{"routed_scale": 2.83, "attn_scale": 0.177, "doc_mask": true}
Below are experts of layer 7 (counted from 0) of a mixture-of-experts language model. Rows are named router (the router's row for the expert), gate (a neuron's input weights, with its number), up (a neuron's input weights, with its number), down (a neuron's output weights, with its number) and show model dimensions 256-383. Each number is 128 + 24 x the weight over its row's rms, rounded and kept within 0 to 255. Numbers have three digits each.
Before each expert's rows: "comes after" lists some tokens at least twice as common just before its tokens as in all text; "comes before" lists some tokens at least twice as common just after its tokens as in all text. This comes from a sample of Wikipedia text that the model never trained on. Tokens count by the router's weight.

# expert 13
comes after: " |", " in", "|", " of", ":", " a"
comes before: "1", "2", "9", "3", "4", "8"
router:117128122135140110088104139141105141139091162119125083125144146143105089082126115131100164102106123078133085116099054100114079101134113103112113102141100143139148099137119147164130093112129098131158129121127134150090128094124117170103154159119074173117104152077105112160107131155123149119123143103103159123101153105123115143136072167108124100115145139096189170144134112142180120154176
gate1:107092158097195138109121156106109150125094154163133127128176116082124109120151148131103144128120122123102137121172122153132098161093124117137126148163128134146090112097135137140127075121105108118146113143133137140099095134177139125166108111095097089123135181086097133104118153106150145144131125149156138170135108127139143134156141122141124112106154131099138112137116148199151088094127
up1:109198137142099146121118115115113128134170115090137101159116158137140165157114093160103090135148102141132164110132088121092174122164134124098114086126157117124152144119111131086137161126130117131135166137141160118156155128108118130146136183120149180126124113181148124117126118109144106079123101126130103100133086143144125175101078096116162156107137141171090137138124102101103117147143
down1:177152089144137135138113070117119102117151134120150159156145127158151110150098120151123094144143179132144125065118116103167122137139129143179131098161144090081135117157122124133135159133104101142094134132121105127118110153140138119127127104143119114164145094084098107156121110124086097161175161117132106128133089164147106124081133137134167121142149119125113133100147176132165120102121
gate2:117118142136131099100116107089138131110131119112148072121141150136136159097139134096071132133188137114123123088066148138114142142094132129137137146173136130158144142157128133138108105113141098120108135172142146157177175119109094158105114097101098110137166053172117103107111111096137128117115146106095110088144166128093138125094138107137127122137170131106089127108103137120104115156114
up2:157108108155149128151096148116179138138122132150135142102109140142147110150122134115111123118122089133118144127086109115108118119178139121153144168139137142093180136151135144080158090175095160135125152141136155103134137145151156155128130087119149110131140177129110154102119148115124120153109104147109121157103127104185150105158169168119096161160155129143168103121137102129146041098114
down2:160130113116135097160134130132094136068100120073142101143184106117153149122176111104118139106112110146142142133122162162140126130153129102123157135108117104127175138162168171154108118114092117144165106116147118120105077145148133120094097141133107161077142092097098130128163132137127134162103090115120143121152141112093114142084135166127107108164110170112136100150153176127148119099131
gate3:151092119136148168131154126154119136138131136114123113112090105136137126146144135142174115106097123118138182147094123100131129143103108114126143135143150138072053137112163159074101126097126138086148128089179081156134110124124133110085111145136124088118138153114142136124165160127135116153116101086113093168105153154162147155145137112135092120126101100148103117115135151180122125083099
up3:123140112103133148105060112139163141106133099131100124089119189145125155081126155119131089129151138114173132162100150115106115134157110145113141088110110123118141143173116116133098149086127155147113092114154156165113142093140133149081099112102116142094130084140146111135158139146131127151134184144086123103160139116105116129144104133144114126148121105137076116142122132122154104128104
down3:102086164100182145112159072081094148148144106133149141121146144155122120098141114152144115128082143158141120108117135141152168123127150137138066097139106109141150124165094149093090141115148142130108103152121144142131137140127117140129081110121123158106141131175107130130118177160093155126112150123183116141143124136121138139162129114119096142116144089165067100142152104111121127146144
gate4:139096144130119155129149139176107098092105149122179117095132152143144096076139107114207145116142155142103157084123114111133146140141123121105124133141080098145132093121116092124112120128096107131155149133196139089129140139098089126150145147131127139113163138161134111106147152109148140112145111154177176139168138123149099123172114178124112105134159130125095168134130141113165115128136
up4:088117161129132141101117087155180123147134136146120119108118145171162124084102109129150137084128131147105131137094132146104089119128104144126123159113114134166143129140162135118122152130145167131137137129147138138075155130075134167164110142141114130146139175131142148112139119103144099151122072109177117115171086102158129140125126126151145107119112130095158145141124123167088140148140
down4:126106108140126129133144077102127102171137105115133082115137121153168161139087153114105103083106104112154161095118143117166114112129150146095126126150140121170090127102120121141133109110101131122159185110131130170099097146119122127114143132175141099117104165159126136134143131128145136122134121149110140076084138156176135110075126115095170125120132119153125129159122159170141131090136
gate5:102133154108182176135133169159138117116180158148163127113129075129111104125083099148131120128125131173101164149087092122119143140183142125155112130134124151107126107115130134106131093109160147109170124115117099117124149149151149137118152162124105178114117218112157168090068135130109170123144123095165126175137106127151134110129172109160128144092147111103115162148135158128168131132181
up5:115119126137106099097164120115131141087114146150135114130100118124127133111106081146161132187110134141115127160127099122158137127189108123120131186126122111126114134054154124133161095138137116156127176121120140106112097172106130113134085165110148085084112139147147152143102107167152134130118141099126116149104121134123150122141150112138117085118097123154144139109106163149109135086124
down5:127105076147121134118140111178159131116094127163123141116116139126126116140123149163096181118144141120136128085101147072141055129121131143113155155108137114113059105133105172122167110146061151134112114146097124131132149150113111100125119140074119111147114124128138128173168119086087117098106124109107131170142175130138100115158092098109120160127169131178138121115151090147107149137125
gate6:122105109104106118096112138120123116137137173107136133134112138103097095078135124131098115166130131130102107104106114134106107149137141120124123181123151140103127115103125100133116126135125156097176104137141140136107105162137129130142094151121167165134111126097112104168125114150148071123111122109142106180158142105095169125188109115154120076098137119140127159111140117106131098121096
up6:125112103121082156121094106122110125152132152140074139127105108148107097114139146132084149131111125093093110098091128159131115104138140119171144158148132104106114138129123133117146100110136137094120176108108138133091119106132134163152105136148145113148078131131139144100137125098151096123126106147153123151145141076122230136177150129133114136133106133123114099129128123121159120126095
down6:086133171110109091155115132172119130137131111140113125107146112136118122113112157136120157108143125085116134131040140136116099118092127105139153136200121149108131103127111116137137133146167128145142158150135122152154113126168123168149145125149152132115120085153161107122130153156137122123145113143094112092127163100127136135139186157121167132152124140137155125167108144106084128170100
gate7:121136135110144142151155145113123121101158100143168150158097168116130106116139075155145111085077106112132108069132105134122131146148135111129140126134130124115096115139093096103118117088117107172149158141128121114097142124100110134134095080128073113134140174131138141134135152109158129099165142091123090104143154163141151112144125097109135107153128180104105134112145118128111163105136
up7:147170105163092130135167146135116088131151152140147096113114153130129149139114120132169089128116164113121095113124130181118119151106136135085119175110140133108099127126099117132108131109080113133115129114174120090089137164142153152147104160099064166113097103139137147115164115158088131102139149094119154077162135123111138116152141150112141116171145175118147095123124129125132161152160
down7:142149150135113107129134148124087125072136106112125125130077102131110100078110122120152115147121119146140112111081120101116129093087123099129112162112115137114117113088094131157115129156163120154179135123136122144128099116127128113125111146186115137149134107112132090114104151141097147166123131091117113116122128115139141119163150130137097112138092198169133114118104107147159087151133
gate8:150103152139110148124087136131100123156115156133166129126058136076111132127173089096102140120063063131142159167150093093155140126131127122099132146131150123099144134167094125140148099135123146117124117093144144147131118127124134151122121156130108112082132134106140131127101130080126159113141146111139125126162143174157138110119112103145145145125125114102097120162158083146109074076192
up8:088145143136140130153139114119093116135139160134132158129137096096106103108159137091110141157112115166126121142123125138109149092093129141134146112134098109098157166135072125135119156085128128082120136127112141108176136129136118141098120119118100154124149133137156096101114121120143130113111136111167108074124161125152109134137110140104139128124093117133090131164113157126149097100134
down8:099111138153147173133113141118121098147155110104095106134120181111151096134138096092152141128152124106123113102125122122108166112139117194133154127155096155127183156123081131150147153103091153140091136102132131117117129140101162141127150066137125109137072115099174124116127114138143145156107105113108135106114136103156133102097086140130115149092177104121130126121116155113132134169125
gate9:120119125154139136163112091092130123145101142146155176092145159142122101123145127119159136099112137130129113108157112140132087147164138137105087155174106100095115079117182146156135135132170158117170166121068124136104165133158126131119139140113115130112125141125128115113131136126134148143130112153130163120136113155133118114086119065086134116132142090105145122130137133125139108145152
up9:159141122122143138087103104092127120177125129134102125134145148131154099136122099140145142115123081093062144099086079150136127070113116155131115131154103102107106070116137143102123111101106138115094164137107108148100145102120145135090101106087111160134119146110092125119126112142119113149126135114125142156144100135123161157130118093089111107117097156172122126131124133123154113141154
down9:130118139122197125136089140107130144142130099114119113119145146141161169137148117041125135147142109096130126133175137118089159127134144123167112116166093117115134114162109122130113096152107110069157094113132091090132119164121123128127121099105161135137098140164168116154153152121129108150145126136163118154127100154100142140102167152160108134146120132135109122133098114130089148134126
gate10:147097112076112126096106074099152148100091168120158136104155133161110133093158117143163080168121130147105149100181142156113099108095122169134140122105166093137094170170137141150128125117087121100128129099135112153120127117140134127154160141113123124146082122119109098095112135160135119147143153110176137104141158150130133106119158161141086109159144157135127136132134128139116170129142
up10:126143095104124183103141131122166119120096102121114131153103105155149142146101150099147074135155132081088113083140107137117123126152147130175109116142140066130105147109142118123132100124138142151101110172155160092114121113145145122155128117157137128073112120131145170166150125101098150152120128142100099132109132159148138145113121126106146120127132142106108106087126178091133096114116
down10:127141142166172159138111160068173124083138084131141148179116132074146109141153156101146090143113104166156145099118101137152125106109157146140154153094146125148128131151148107139124095140139190127105138120142113108131141132164160108136084173102161125139151118142095126126095159146102120108134119145096156164121117117158128087097102124146146140102112118137155164113112082149096107113121
gate11:145101124104138120092120156155126126127116137113130112117144084099118119116136103137163071059192104131123127118105091166184115124139124085121150128140152112129103115098101130160127123121114131177157163137156087094124097105137093115133136145151119141115100122093138131164132151121078127158118128112145135103127141126130110195065121112138137128131147137139109152117138138128123116183161
up11:132148109152148101124127103075128175169132110107124107168092117133155125127109130138109133079167154136109137141128123145145113166173157139157138108153119108144157083129142144146072121131157149118141112125115101081107146162121103163070086164152114155150128130130129120124118152139118103149118105112169161112109112131093161122127104131115109119173141096159125136136138069159162098150091
down11:127100073153134118107103154120090098126125136123112096109162110138126129102170106135162125137062137081190111105104108155107147103135081121114127127136077141130110174103121164125129096131119101119107152155131137097145140081146114115151139129103168116087130116153107154116120137139110144180097132109113098093183139102162119184115095159131130132110118132126109087118124159167129082140158

# expert 0
comes after: "1", "0", "2", " I", "I", "E"
comes before: "0", "1", "2", "3", "4", "5"
router:109113105134136107122131117136160132087119112116131107144126097070105144142095112116117134169116144113102156108147118144153147119146113108154105165163156103170102119170101102102129177140095077131107124136143139109179120116097104123130108155105131129144132137069067130127115105159162137138092160141107088148122158171144128135147119075134121099131116130089100121092138097107159132121155
gate1:128107118155129139123173087066109139145137132153124156172089122125112133112076153122131143133145107163096125131123100106149139129137170097149142099136135113119110105131140155155168180145092158112088123135178160153118153125113133125147094143096118104143137130134133102111132146113149122096092114155164111189118122136110131115111116157138090111135137175110086116129148152139121126138163
up1:091112161119137135127154131109136113153133135162129146137131109147166116135098140152096154135128097148161178151101118106110177151116138107140091134123118153130130114107095110115146142140108129159124077191132138129116102132132120149083116089126160113139146157131138127109076133125128124097118120101128081099096113135103134114136140155154170141160104121152151121131139119061154102127181
down1:128121104072092152133095119110116151099141132163134156148116116120166119133117110132128078177112095102128104108094136146124162101159129099095130153115106133090112134113101136114147111111134133172140144157124130115142121126073113123151096132160111100141099072109156104129099131108148127093114130108115123130162110150092105168125149134115138130131111154149127110120193147135117141095142
gate2:128106179105149141106123148121110125153121139112124143128113164061153124141137101096150149155139142143110106104125146094130188127131106149117137133094174142152146130146172139153119153141113098124129112112167199108140168143153123156120143130119130141140098224119093150144112136139140096145139152163154092139112160140174164120112116082126058123121139146123102125180138142111148144077099
up2:152123106103109127145158149138114123153137134093083098137134159119111145160135114118112129127155112123113180124130103089139144137108120169091111107157125136106094093132122181132122109091133109097119171126115130152149121090127129140085119104172136081158144106159162132097124118164104105091140051167152123161129139128082139097133132097148139117112140079131137118126148166134085119076095
down2:128194114116116106115124099087137118150122119122134126132109130109108110129081156122169109110121132135120134124177132162150107139173146167174150108163151129157118141094064125094123078094121125134107117107141165130131129108136159062163101167094146125122090148099146107121147140198160093136090101177160102130118120123107113156107115132126120118087091120106084167108090089102117121156165
gate3:088106122140171152140144125148138137085150131137110171157103152104133149143095146095151138145168160122136151157128143163126143125141124105092084122141134132091113158141134123133115186149109078169134077142168112114193115111136135168152139187091099136167112121122099102110129093142141124141098093144131139164170120126153091150138156087145084122075130133129096117141115155124152192099154
up3:141115115155113159139153110142110098123180111106091149137134113088128155126118144128091123122130122125091142125140100089123151114117096106174163126136096129102134102094151122159109171125091179100102121134169177128124153104105148148101123072164135119148146132107136095123108076125100126138112150147110151169170121156098167167161120137134108130098153088122059137137157173115139147118093
down3:129108162138155136132149138138153150155127121169156110132138137144151126120116076130159105116132160134143142132150153129135084130162130164119126115143143126122116113138180109117109152135136142111116136128167137166138134078109168129133134146119104095109122166118108094126132136139169102160125088156117138129130115146094181124123106154106166132151127117147095140156156134133128127133136
gate4:170146118204162192099148113173116133096120146143137080166162106113108145153107102116166144110132098177154104129116122153148086148141173127110122139158163127127142161107125133145152116112143133111117156083131132098132136113117130122106122163124117122136129134160111106131113129095094113141121132138099101107167141158113132148157140094112144143126140140139112142108130073111159128085144
up4:152148144132182136136115132115111153131139121113133142138140103080130163104112139138113149119136128116121104067115112164163111101097124104159182127164141157090112121085145124144147100136113098145117187129098121133136114148094129106120147098125123122181113143130102134151119126147138098136157132116100137147216116152119113121144139094175114141099078144115140149141120127146179115175139
down4:130156113139098158151113106155097111179116168106100127160132162111172096111118116135133106136137094141106097135140148153117139128102154141172103133130077127133154137103080113161138117090131141143151097119168124158096149169145129132138077193116136156125156140162126129136125145095140134147121128121143117163146154164114110125117112130165118157072100127106177105126143135126090176155139
gate5:129137130118121147115112121136119151090155100119117117111079108116097112126083156107156139153142061141118132123105135124143131168115100128171126107093135122110080127208140142149139187121144078117107110134160114130153141089125142165118121136135130128102138148110153119117107138130122141110120116151137122128122090123093148107115123144136084125144129120145130158159124132147111090104118
up5:114138142116160138112122134122150121123104117111133132142184146142101144117136137129159131137135123121132125112068097139122117092087136134103134129108076121118114143136149125116114115129173135086131106144115122093114129110138114107117094100156135151129180132130086110128111124121117164126091138122110126089099114143112158124083132139130147153102103109122147075108146157115092136127114
down5:151139129118163131117113142121101109076157065111124113103121169074157072155157091117125169058073160122089120122137140098135124131145093108101155134164108081154095137157101112111129133160143119131154109113107110144123152156116175144152174126159175095164159097106134137130144131143113144129112111122129127129094126118086117115138138107130113074126111140138120108179113116142136129118089
gate6:129068129097122154101117124135119140125153107160148098147119098121111139143149094134122129151075154148137146142100126159116147078087073136164119110090157141135104131186118100108144113152085107124157134078139137096144110105074113113114129131136094104118134145098082124126107164110153137142159140080181140148126112148097110134121106105129116126153143145084122120143121110157127116115187
up6:160169072163095126142119150136106145126130118119129119157075140103154172151144153111139125096144071086138087133120119126151117151154128144152160119156129121151147124117134114128125112133143150132127135114155121189111153164164147131152097140128138119104167117152172125115141107164098123114121109138103114089115120083155211124114166160118122140123130109124145138159169103111141161140120
down6:131140134106167090094123111135112163135110098152124121149108155103093116078126110106143127117187140178157118093106147134130165111107114114097125142132104108130117149084143108151145104142141141146159125181104139101175160134099120119128067163159104126129161125169140092118093133120113103139134110154158133119119118126179132083088102134126114132148124153109123114097128101080138097126165
gate7:141138119100134162102104137112107131149119142092135114129119102119132085153101136141203153109140120127118148082103121099128149136117074136152111147108147118172090114105146128127149133123099156127151164133155159142140111114142129141161127113092115188123149137126132171161112174113113151125136171124170117136102114158153149120154118118113122109162170141153077150115145106168127131167144
up7:138102139152151134137154138133125122130147116134089148115180113142122157144121109155072103111132157167106092112156151130100100109130199127116130097147134070122110130157179125150150131157094123134110126094152121099102123078122143108129097149139111102129120123108155080156160146109124127118141127093106155083189114094164124137106136149125122124103106108127169117125135137099113156106109
down7:098082135084126123105151148148115148090126111126088148144158126142127116162154136083109108162162117128146130125097107108139094153133157128132134157144151107172140127112119139102091101131128159105115139096120082147112133155096086148131129100160127075137161141091144105145166155112106145103143125143151090165132135150101134138114125076125139165137158151136133101169102113139127116128155
gate8:139094129132098084125141146142151164118151151091123112115147098104184144122105095137148121105177133147114145111162123147141089114143157127174146138133176113132106106110130134138128131147147101158080135146091145093113165171125099136131147075083119113104121108133084114118081125132131103127101108108129087148098107149158159099161136114136164112159127113112134161139191138104114194121100
up8:138126098150133111155129116133107153148128136097086117131173136124144141133100144097085143079116146125131099153138125155127135134127130143074124137147141080172153088112120116152143142120124110153105137074116119121158128108176141174179124106093156110115122113134108092171115110128118138122107122140179099109166165157123133123126141126137143096099133150161153106122120143144109158139132
down8:088055115058136115115101146143116078115162193139116132149111127097159122156153110113118107155114157157157142147130131131102139076089183099132144123147188142119103118113110137101127132119075117092118137115141154086094128111152139148157146110164125082132134096146107135141122084144074158140143145144092107092116122152083116096132098099149134132105146120125138132123112164123122125109110
gate9:129103147101132150118091128127186114147130118149170115113119112144148164150114091149123089162148147158111148109159156150182119143135144132143113134105163160123131149071098136112092181092141101145153139157131093096169142179108108116132119117126110142151096152102121154123077163159146091146120173149127119108112117113105110137144133086116130162156162151095110111154120088123103157127096
up9:168104094117108106163125144129153113141119127121164129103143115127123111146098122149128097113152121181096110110129094123150122120126109155127155120123134135112098137071090112125149161146135093151110146170114123106149127159096082152141130127134098110134085124112112155108088166172109153133187152103080112160094115165157130096105179124134132110150135113089142117148124104099111141129121
down9:091159086087138117136133147132098163141115119113121077101126164172139142087146126097115124146098158171082100090116081130154152111116121198122097058124098100109123144135155135096109138116104143171138148077096133209123128123104146119111166142124102118138104166129120146112160142161148150108126110137156144121128130144136072155143094090088161120109122113122116135161159137092151115117157
gate10:136124165126148096115131150124140141134112164109105131134108132123139137104143133110135101116131173179098094144121135133114148112184126164133086141104116121163118120175102125089119144133125109161134114123136122107104118112114111062118079113147124108159165142145079134154165119128130118143149136127121107108128129141138112110105123058158163137130149113087125100105112108103118119097136
up10:132129110149104141116141130109121127148141113144128125130149149120154153136123116151086116107115135118154126095099144119130140136106121111127129102116133135108135135111114127153171126118127155123131140145110143073116079119178088197114169120125145158044100106130131152123113139147156117129086123124119130106129138136131177108127119149107086101110116124119136106137105114137141084132140
down10:107128113141113137160147134153112134117173120131123121115144129134166139152130128105132160107068148082161137151113123143119097155097120139133178173126154103133074108099174158166158094157108180127127134151130134153161130160167132140116147090145101146127102100094155122108121120110112120157100109112170121156153123146093130119128108178160126127158159190122142101131131143139145156118102
gate11:122102128121140099119155112129129165090098120120145088147142093129105112154136129118119083143164136117133182136160107136100144103112101156130104123165124138131107135137090102156104138131124117079124102162154131167122158099164092088119138115132131124150129132116102128148108155132151162100139154119072159109112145116170084168113107159103127125123129168106120136107146104112155122116151
up11:146107143099157167113122107116127122131078160103158116146111097087126115116147089120080109136157116100131107094114174150123149127145139146110113099130171094122095143155124167106157129135128108137140112117136099077147108126139119096142140101113114113151114134129152144131124114131119116122109130084156108157124134111134100157144162132142130126152137136166129142115108123126119120190068
down11:163125128087100123152141105107129125137144115068149081095143124134156186171110130150094088086165114163117133171156121101159096118132147145131111129129149164136129121154079117144126148139119166119105155146125149132131130167154108126113110150076141138139070164083136129133133154096133111149115132140098118145145084175141109157143127171132179130097161142102137129100102149088146107086121

# expert 29
comes after: "0", "9", "8", "5", "7", "3"
comes before: " |", ",", " (", ")", ";", "–"
router:103102107121114137133174128122106121070129127159141169182114148110093115146110145164144119121154178143128132118142184092098143126146142159157125109126111105205099151111123147168118118130131102076137145136148110142140122168086133120151120093127112122165121140125110106118169094108109073128113131092124143137096139099156083150099149117094159106106137162128139138114129150115143115099139
gate1:124126085115130160129100139089123096151122114104109127153105132105094145131145109144134154181153104118115153123096165153123169140148079103178129127133125200130161174145131138141125163111146124090155102127156162135121118116129152162131101147148159118123146148138072102091154145132139094148140174113166137159142126135153122106107128103106139166088134137161152133157142138111099129159104
up1:150113186153166163135130130172116150134143174084118118130093102109104180129130129116111102147115166143152139102128128162114163138108135157121124132138093076147110127141130139143135138158121159104140095143147128161105182131132137133136080151089170148161109075143126118154142155128156074133156140116096099137118129148091136110171089157116145121151118143112134096152130116135106117138146
down1:134137128130181121108161100105129116100176131155128122122140129175111186133130119107112116150123129126128088167159157135074166146165119130170115111099129136103123115141149132116138106121136129146123078135114154110101119122076133140164146137116193124155127156113135124159114133118094150107113118106157110104147151122082107126118114124116129134101179114132106147091130121094152093114119
gate2:152113111117189151085178130116094123140115124157083146122080137155158148105131095133106140088093139170177146098107117145173085137135158142121132167086129148145133158122107109131109082138162133148147111168206125130113093118138107086134102122121089141153132136144096112115165109118158146128121163099126168120144111101133117151139138118106087104115098138126162134161122170117098159114149
up2:123115170124128118140150106143130108165160114174147140108131112157119170159108124133135105142139166129100145141166116120140130097086128144130130108096111117105127105165122122147134162168109104106144116123156112148103114148152121120149145086131112097149089092156136116141144099107183158118154126138195130100121154137139110155113119116134100139132144156101101169137094133090111104175130
down2:116116144155102120131151148056126127072110139181129120094115126127122084134105100122130122166124138097136121151149134170127101093135133120126072126122132112135142112135144128150123123154155142117111171142119106157132136131120140117137068119146088101152134101105125125133140089133184095139130168165134127119135108132149155128161134173104094112110098168134162120117133128106116159135131
gate3:156139127114124147111176111106155137126139144147105146154095107133076088157121118100138078107169072130150145110134131145100106132083139130124151154141135142112113130110183141101148139145117110128150139138141097080141112133109093139119085089122089163111105183126159174106082124093148141143146104110203096161150118106138134150143138172119131125124155109133106148149127173130141095166126
up3:114082121180106113162128148100106135125172121141148141073093105129133119133187120123165146124099133136145130098152136124159156107144117147124111126091132122120092133112181130135130114142117059158137121087141107141153135162121124166111134103146115129124136109161181145112148138124173100157165110181130115122206176102120143122093178107162104119105116163189141134133136107140125156062120
down3:123166151119159127130137130139092126120145113100126114051148116173118110151120125174116115111136108153157161137110162138140100145103090155108107138103130138114139132127097127145115095149135156127143131122132111169143139171148111114104129135130134088130112090133141134121177104098086121161104105134088117086126159107134142123106122165138105166156092166118109097165110143092121138114144
gate4:126093140131115116093131122166098171132125156109171112197084141091068077121102114126115111189114172115174133101140090146117163143108113114108120103136126175157105145111158167139115145159066153110168151108156139120124176112112124126132139128104116119153113139093123154140117143110116131101125119112135144137123144076140132103130117114119133105137115136141136137074131103099162120115152
up4:104122127145109140099143120133107128151160129122128207137128163139148116165105099156186152148120105122161158108147117120113135114135096137096146145145130201130126125111120127130137118145110131139166161125150121128059141121115133175144171144105132108138128131112108139130105119128141165142118144132116145124142117118115169068144115092136125143138122120157105100093126123119140129134146
down4:173092093127148163127103122106124132116135179136131115140146158121120078122179142168108127136099144150110139128139116128143158171166088065114135113144102130117129148159148149104135160136096138138105090129138114113143099127141151132168120140106119149138118136103163149116155172116117178134112085149116099103101126059096127093123111141118086098102129148171126160080091109175179129105151
gate5:098121110129129112106130133124102129130112072111116110124161124114131139140098098120125123164121197101135128109155090092146143166098137115108121127113128100158111121139115161110107082149113091141130112160156109145178117092160134138162096109149115126111119151085110132155074100106091092133135179114116094091133112164137192123118107156170134127164112153175140138172112112129121112105152
up5:103136154136133176150128117158153113169101080130135126088109133172114143132142140142116130131116100169137127162107122111167129111146129110104115163144135126106141158101110160147121173108134159134163109135112132144092113144109124118106140124122147167123142083138162113136156129145151099127071154126060118178141074120102141110157124066131129079071135116121139151110090120141100105193158
down5:157154130149148095127123134136127131099157147089122171142119126131123146165145146108116121104171161102119115144135168150074135125138116122117118158128119085121134106136132137132181070098142166114121128105145125104072120102076152126105113141200160140170121099141186065111125110140113147155108126107145105146150093095149120157112158127172121108135147098122132113129112170137092108109147
gate6:108095129128139112161129168140074124123116122130101160131137142137132097138101094166112101086143153138146090145138148059147109200160107129147134129116114096155102159127129093120120082145147094121129132150151137128061109157161137168137158099138144115117136135124156113097116120140094157096140150092132164123153125111115112175113132136109154091109143121100146130156121103177128104102122
up6:132123092125107129094117078086154139122112130138132132131160115149145115105130140173133113127108132120146135147161109099127157113130141118135120146101122127119141161146141100103147125139100108165134135105130136109100148112162143119124091123144102089135154177138094137164137141118151113120110190190131118167088151141143176166128156139148139130109114146117141138102153151131150186136151
down6:127129119131110119091122095182154111124127098090115140091100129155130137081148164137133127110115144144104124115123135107116087158123145185131117150163128129083115115095130123142134138137132146144117125123149132080180144100183156097106124161101157113135151104106151136157143135112120140150093130171112145115156139124155098109114127115132118156119141075101133119086148104118122107087152
gate7:182139147137142125129171106125106143081119096143193096139129146122051188096109130144138122167139120162168156135126139164154163106146083135100142134140134143119163149151130128158135119106123119168142160091149076107123143141145109130106141122119115097108106102154107107133115136127140125170155130143137121138149140152150101147105141100168101133127119159097135141134153147147136112115083
up7:103128163126127125154119100100109107158171148117125119106121146114123149167100138147137121116099143123124110128100149088159137140129119135122118151133133090123116080143151087168139113128117094097111134132131082139057137135127137126134160132146154090132140128138114095164113150142132148120116116125098167147128144089154149144112094080147148107108140148132119110116128102127082123116105
down7:093140126106156132137088081156149090149105134091150120125154127121043124128164125144126127094088149081134132108104124079167125161128097156133150084141162118128130097142155146117111082140099132143133139149141123131140145120108141134115179126138124116135187136117115118135149100114115120133083106166144160149128137105142156162121151110139132131125096109121122084114124093149123100084140
gate8:104109120105129126167161130099148127103151117111095152115138148125073126140101124118127150132112150153115115128125123117095126146131130086126132112122122131097100154125157138137144095152150107104163116100133102118141134138162092191165106113122088119136124139170077097117117135130150162204159153123135129180125122109097156099101092115087148169157128108150132128093089104142107178131122
up8:134136111136123160137179152168114124145142103101129122118159125137134162175091126148107125103149139173133147178139092163139143135135107130104131136110106147091130122170141155145154091109149114092112131122094121133069101135152110140157126087136126122111128160139130085152130125136163132150097100101167098098097114137119131102100115121179122147152146122182138121127144118120104149119121
down8:148101159105136112131126121125137110143148116094155149167087091097151098117140170159148117088079137082123130107143124151129106141168149123107120165118111159151149133152098139125126094156110104120130131157107133157129107140141101116165119126096109156101120152142153141104079177161116140119116117134131114142093136154111132137126118133155131117142116136143119107130155173122123121124164
gate9:132114101105148121158146138139116103157136153090112168121144136109129144104116132141167104148136105132102132155072078102142112122133153131125121099076113098118147151096111112167139103090192100108139150121098129076104143127150144091113151080152132130104135122117155110124127125138115133099137135118137132131106105148146157090147118174129173101150131129163148117117153117080089102160124
up9:112139126114114099165167130118119110108069084121187125150145136108178151098117160097134158175136163149132118131134100116137103132142121119131152128151098101123126112105157156137100145109094125120141102095099124103193142146130149104085118157147102162101110144140136121116129140131139152097134134092100134130104155122122129111139175116112115106108118107122096120128111116149128107091110
down9:151125097132137149092148151140129145097126135151114141126134107126133081092158129103108117149146107164156131117110097158116114121118084135116172178154115113117135148106116103122126157210112139111094182125174162140119129110144155094120112161123056162149132151131159143159144115137154138136096126092144069139117152103169131157124180125156129153128144170114106116120107145121161123089132
gate10:135100092120131147083135104094146127099124180109131163100110105111162077106111126091158134145119136141095078114135123130126143108150174095108136110143128109110122107124133129131126091105152100094140151107105127110144081131133126110130120148154111094146157173099141121170130159136082104131107114080143130133107120104154107161118144116158119164101142122119137147133160122139120160100111
up10:138161128113128134141085135145115113096153095153141107152168122137144152172154124156073111128128101120119125130144149115135108102155110117108119119128139146143146138131102116145132149126129131148152161088124089175115168148103156124122086093086100154131142142116188162147162122109157157121143174107122111094099103115216123142105163139140108151152171122134121171101174128114161113159086
down10:119114109150100143135127105095109103096132142095123105113147106174105154062084129099119119138140121143144114159142107108154079149176135120133120132146176107067118101177128139110083087129121111153160077139105128134150166173083125125120116111088145129119170114126110147115114083086143144132123159144089106174142107129122136082137118136120157103160145126119119102175143154138136128112141
gate11:058130141147127116116170145142132159112110113131132125127101149137088150136095077145160125116148160123164133095142148138161106122145103112162114108092146092149168138074151118131122122132130099132110094171090109125123093126137119111199089121136145144101101123108107082134150142151166098106126175097088144154157121115129158135133125095135097136117130131110151103092110132122113160099143
up11:168115161117129161164108125118112106153098135175140133122196103135167149169185125084141138135141138107098138094132103126101068111127191129123139213132112142142124151120155093124131163143134160102159101102139144169116147101157115133099151150093114158108137130154151159157117123154116138157172156169113140129078104120107111163101106154124105106142144129117107134113108160128132123104112
down11:111108142138120124138139179131133092166117139137124136146127163127084122112093088122095088141088134129144134154113107154101121145161105186149168122136131134125113102153115145120114136150138123134131110134135141126164111174142167139148136132126147119099177078132098111175142152124170114117147135107121178124130172156144152110129100153096134159129148134081117193145125162110128147142154